Weights of a small mixture-of-experts language model, trained from scratch on English Wikipedia: 389M tokens.
Below are experts of layer 2 (counted from 0) of a mixture-of-experts language model. Rows are named router (the router's row for the expert), down (a neuron's output weights, with its number) and show model dimensions 0-191. Each number is 128 + 24 x the weight over its row's rms, rounded and kept within 0 to 255. Numbers have three digits each.
After each expert's rows: "raises" lists some tokens whose logits its average output raises strongly, later layers aside. This comes from a sample of Wikipedia text that the model never trained on.

# expert 31
router:159076111119144176144097140134094178178119106143177113131128137117134114133157138165121169164133125124133141132096100167132143135136119170139108153138134152160104097101128122091151135096141120078141153108122124129105119086132134110134153096096141177099145123117142120122114102135124122134143136120123108106120146132122127135139134095094164159113161137154144152099074165138132146142128103173100093120143109154123095102149130172163066124091150145127111137123120143126149151161138124156118121129090144177117166095137110116094085171102164143141178130135139160147151119136146111076
down0:152142143144136128168119082116119101115097106123151108108161173130107142140139080133147161137101103134148130132106158140181104105155138128164136107130158102137169137160126133156160171129153117127144111101130151181112117120127140172147159111133142175142144124136075127084131155146145120146119117176146114108126115128119097140093159124148101125120105082067128073142136128164092127127085091087159145121134142148163161129138149123098111109100130130129073151109117138090144092151113092091143128128115106085109117080143115119129133128127130134106087126147143125177164112128125104147
raises: "s", "a", "im", "f", "z"

# expert 4
router:113142121140159151111144088130173143116132165174136148183121126148117138144101128073116127143128137120130103133140100077117087140147180126159149123144142175129145128143089101149107130162122135099105120121132126147148107092138135121119150115102115158151157179121142131112132138147115167092160173103117108086127102075123125111095109167138138116114156145111152167092122155185143123146127127185095125136133128157109096145133166144162136163161149107144136143159160116139129149108144082144141118120157133119152165114124105094170149143096183113156118107098118106140137163110099123144
down0:095093159105149154124170080123127178088126150138126144105125120130107117138147141136131125126150098079131177149111139104191180104151139099138153146126166136136100101157153099148121135125133120101142190129120105140112167131123122100115144143124133149147141112101150093092135120159112141110143121120121108082082119142150143146104136089151111123159146075126112124165133167128145146130139152098148171152128130127140117114131085173140128101157134132120127147154120118127083138082145120106121141108130147091173151174112149079096142126128169142130099088115129117138140131140163064115
raises: "s", "w", "is"

# expert 11
router:125123127153137097138115149118131118105102125118090101084110162115147093146129103111104160114179147148127137114152168107101119135115118107149131110131124175120139155124160101153117087109088101162145134097089153152124107141107136108156160119092165094140152189105175133142148124157148133099110139122096133114186116137082149115114117101095127132078128154172177118119145130148128161138140109098170149121143160087130080129176133138173143166103115099122103121156117146108132148108113115111143123123133087106110118145118159161146122134127108133084118139115146168163112154118145089101
down0:138114170122151157117173170123125110133140121137141103136096070122118146138164145104112137154137089126091135140157100140136125137155085125157141133087114148144151094146096119114146113145157121054106100110129128092114136133140170088156126131099124103158101107091132114161116115138132138080151139063097084098112119117106118141160142141169153133103128153133088155161108147122169141104137100118124151130125162082123119112138124104107138154119138107097162089118140098156114135139079173111114123116103134142109143118090126147148145086139124145144162130105134082116129189151114131118
raises: " of", ",", ".", " and", "\n", "\n\n"

# expert 40
router:113166128109162106104088121104095121135160142108131122120071109157125148171091138110137166112108112098112166174125102136178144088141173107145164137127156165121110111150107110093121158109199125108146115125154139100137135112153111127128106130165100155109127159113118120172097144114126146127122123145146094133121150121162161125132148154135178113104134136136173124081138152141127147115154100107099139123144122187140112139175124103136102151152132150148136156119144141114079109110124158159120146142122165182175094118168122115147113109154141142162121121111158138154134148132145166142
down0:088123111146127162156113137124148178104178166103114168146148138150095133134122090132092097126096147131118123146130143134137099138123170129120116106141121084152124120125106122141136061134107111133102128077134173085145172136141121105122148123119094113147175097105135114167144137103096152172103094122141120131089145138126135119130105134142053138093113122139170119130132120138138175142111119159102117103128135112111108144118133135064109139142153144124161096113171114133140133113128113133124157132061127083124113178115119136156127122136165085110134123106108158130150167077132128126
raises: "re", "s", "ed", "ol"

# expert 14
router:163142122147147155157117117135123164158146148110121105174165134139142166125147142078136178121161161142137138134100098160129155127118128153122190120135127160134107166139098151101135168131104099145140133122137087116133102160105094067116115119111126148091129116123127166162167123138118145120146110107089097119145115145115147088095141132146131163122163156158131113158121106141146129126132177136184118133147127110128152133169135166114136134108125113076129158095141162136109140092127169154128130149161096134114127111141128097114133098147115103117192107142159151079098112118166156161
down0:154123088135146105089131104076120162112099135147106137175120135194110160117140129145131145109104143102102103134066154126125117144139099150118137145101109120105139111112152132125166087179106127132137108120106143130131099127161109106115135139138118147112143141137155157143127100154138105119150153164114105151169110179117109131147113120148138144112138118122152174129118128138130125127145167131115124131116111177111168115155088162205124130193133155119124123101132124150134058134155107148063095121145140131164152136116156118150118141097115142150132134188083115142145133122119145155
raises: "re", "i", "ir", "p", "r"

# expert 46
router:156148119103121148127114127155143152145075143096156118109116111136122148092133101133163132163150154117141134132144120096098123169164133139105113164132102125107089114150138117085090122082136140137143163136168074140100115088146128088142081117140112168090117106110123117176086105124155169129096105095099096096119113132080135157142099143140146112111167161093157110144109153103125101119121084152105140156148109169102108138105151139124111163107098098125130125126108154130156149161122128152152107137106120163140145091122123094115078127126165134136093140152158110156099103111149136108
down0:098146149107165074155118077122122107116130150098136098127115160155158168123130104099189125168115160126161134160116110168170106145121150128149157146140080159115103152130127163123161148163161146109139118117152130125094138110107115136134087106152104105112151146084092107141104083138096134147111113100118088153110106119085121100115170116137128128097116111142130139109122122163144108153151115171123130142138118131131131154134144095093128120097119098142157106120162113138088175125118107154165127131134139088090139105136158094105113102136197116163124140157126138106133141155171138131
raises: "ent", "ate", "i", "ol", "o"

# expert 7
router:111126125166143161137113114123170156131140099180164122112118143145130105112126085108097109176091087122115116106091135166151172146102133094141128163108132151167114132140082162104146153139136123121107169153121160136138159115132156091116159062156131166101110110134127142132086129115109094148147113118084154132104101150156088126144139109145140156151124166112112141105153121129133111143153158157101111098168162124136144143117119142165074110129140176153123113113150132115103149167116095135142121138127159154123107151116090116099084160094134148127162114143175115146105134129116161105
down0:129108152152047096172105157114166160117139153133163144105108081160148127096158098100123125129113122123163092075143116100145131095136107144160116137137107136125139153146116086130132109170087165126120127061155117129122132154144151128148142118107117103107148125116119117110128108139154138138123139143139122138135141120133081117084139056124116101123157095118115117135160116134084146063142123170118125105122131137075158106155138118133151166117123121171138107090150129137154081139097123135093114163106124145130147086093126146097112108121109115141150131099135143159130146140093101134
raises: "uch", "og", "ost"

# expert 39
router:132110119137136170117135116148157177119148174115091161125123117158155099146117128145097147132131116175113116126153123153123104119122095099144165111173073121132114142148086113138154150115081139122150145123133150152123119119103136120145103093111087096106133153169138132162148142123143100111134182128122128150151141146107076124117173090146118188107077123143075135119131110097144156139123133108126148102125136127135153113155109168136156168133122144098126148149096108093074121097122172170171139115150121140090110133097170163117099119157094141138143117146102118115115148098123107157
down0:094107126135118110115130120138114145165150148132095153138129117131104109109136109124164138165138160125132147137124127150112143136136135149103132154156158130115113125150102082173156121156153141120120166101113128151123169079109133127153134144142153126097110139147174150098116149167085129172101108136152100112102088121152138099148157156141117091111150102176100103121091116133139107136113091139129144083158113121138113137128090084151111151107103104150156155178124088091123137112183136106162178095138120134122142146172140111077182143138140137155150092125130157083116073135144134107
raises: " the", " a", " ", " an"

# expert 30
router:123094166127160160136143104119156124135103118164090134115140113146155102129103122135106157119155137091122108138108165141169147172179120086131152088126113145142157149122107120143162147107106174143120144133109067142121138080123106134125113115178164174073133141111142154136115128104089122118143103135087140155169141131127154121099139113131101135130117175123138120116156120148121105152130135162112143104166099139110102154123119192163140106143120145091140115140151165124124157175128107106125105120107142103167123099110126138101064153121124133169132114074136107136110110163119159107
down0:138129093118121151120137103158100145187133146113118153170127178077095131109081140115167114111103155138142122149119141173123155114101120125146107097136148148126085148154135139142121109114159142157079116123142081099135126143145129101127093110135112106098126115135137169116141120110175127158137078138104137104150138164133117147134119102123137146151100102090163145071111133123123157152137166174146165150129119184141152154106073133153141113151138127116126109145118144148116143177143103136092125111128159107113101165096123116143128164134116168108140116150083147116144093095151109173
raises: ".", ",", " years", "th", "st"

# expert 44
router:151117082114094119092122143130107093130143135096124133153156121127127151118136134156175148137157145100136135157066111108150101127101147116090135146157104160142121166141128109124145160100106113139115100118153165105125122164114134152101099153137121125135158174111130158144112138082158105134126139122093103110128079112127114108144149077089143121111116119177138085128081097168124153090153163090138163150168117063112149142112113140090164111124138116096135172124101157132154089123139116106136142150098091158116140092145124130149141126135132095119101147134118168168166129140143119150
down0:082113087130156120139123110171149109117137091123123137185115132134122160102110062140137110110144106097097150162148101132163165118159099106157131132140140142105106156102102133135118124118202133121103116156133113077135100122181131138101140149162123139084134162182137113143120140117134142111117117175091186096100138147134136126156094101087131118113114109117149125105142111143117109096112129160140170162122127121155132119137162154124129090114144123136132136106121141170085160124111087147115149119132145137139121134125104122101146100118158155173148104098160165103163101157098137141
raises: "ic", "ing", "es", "ed", "e"

# expert 51
router:092109103146127163109138089101164096118149108139133151092158159146133096143105102119095087097120109153112140088148120146149164142071091081155156115145099147105171156095139151128158145168103114133132132165126155177147140117142129124096175092150160111093111148142087138089110150122142136124159180121146135131089122148128113109095161118124156147130127115141087135145161119108098077155114111131116114081103130137122168119137086121093153122153126164135125136135125157140084099140095116132093130148151112089094125156120145134091143133154122150156108116122102123101129140138125112093
down0:093091146094151080142119142128145087160133123112123120144135148111140127112128113138123113117094118123133123102094159128119085108129174138150135155160079182091131190152125125159158100177156119089110120137144141135087121124150123132123146129128148089126146135152129100115141151156135143101059099120114117110105158159130146144113108155125132149090124125132166137135148174181123124131094095134116181173163116102137147138106146133123139085118160166134100163152164111144139120155099117160130120109123149132092122135152102127130159164131125129135102139127109140174098143060141106113
raises: " the", " their", " his"

# expert 61
router:139116127178117156122097120151151174150154110078140089094131117156090138096145124155140103164141156106121098123115153158156099157167169119122182125143155132188103130097140098115136115130156122132158151090130127097131151081114132131105145107107158112137115143109137127155138138100110119121123155112098106104131137115088116112137117139163114160110165125128148133102102120144136175104127091155127135168152100163120113098170110144168142172150127100113133104128124188167125107145156129158127142169086111170146133101162129123152126153143149125146155132124119136176177112126109152153
down0:126156118150144123148142159143170115114161111116128118096110138164118092170172121149120123134123067153147153134161107088129138102105144146116138123126154147142122123138155153123158109160082152100114163109132123174102078123134097107109131087151088116153099144116157149117113119090117070148125170133120114136120152131153172127144146166104165138144146119109122103121143133150116121142128173154087125094128105134148128106145179130143089162129088137148158101104085088082204142104141132149117122117149135122153186113118099126126136170102147142118129140141151144101114141115126114141
raises: "er", "ing", "in", "d"

# expert 5
router:162103110105147158123143125138176095142098144142160154163093129119145113112137116128146092175167127140135130104113123145129172102129109120123142091179080118150107155099090156145152117139119109126118156132126107108142096114115116135114173121098157183136130097088144151132159085118138135132123171142132153100114149127156150131123120105135124093115132129155102075150121129148133158102134156175107155122144112149149155119161120183156105131105091138148172094136162084129105194154144149102129144100127175132115162137099150154166105127113131131086139115115140125161154099113114147140
down0:101127166089141140159093093130117125082108117142124144141177099086160173121125094127147144106104100131118133148147141143097120113136090081134139131137133140136161093149144090126129139148165143115145142111097104121148071184154147175116074096104104117130100106110072055145154148153113074119119129109135104154148117147144108091124122137114111137114132130107116147136109124102124156096096096172139163150124127140116116146107129100130110122148131159110154119098122131122121122151150095106125145158123128148147099145121157154117142096133090114159159132093130113129108084159166095097
raises: " M", " S", " "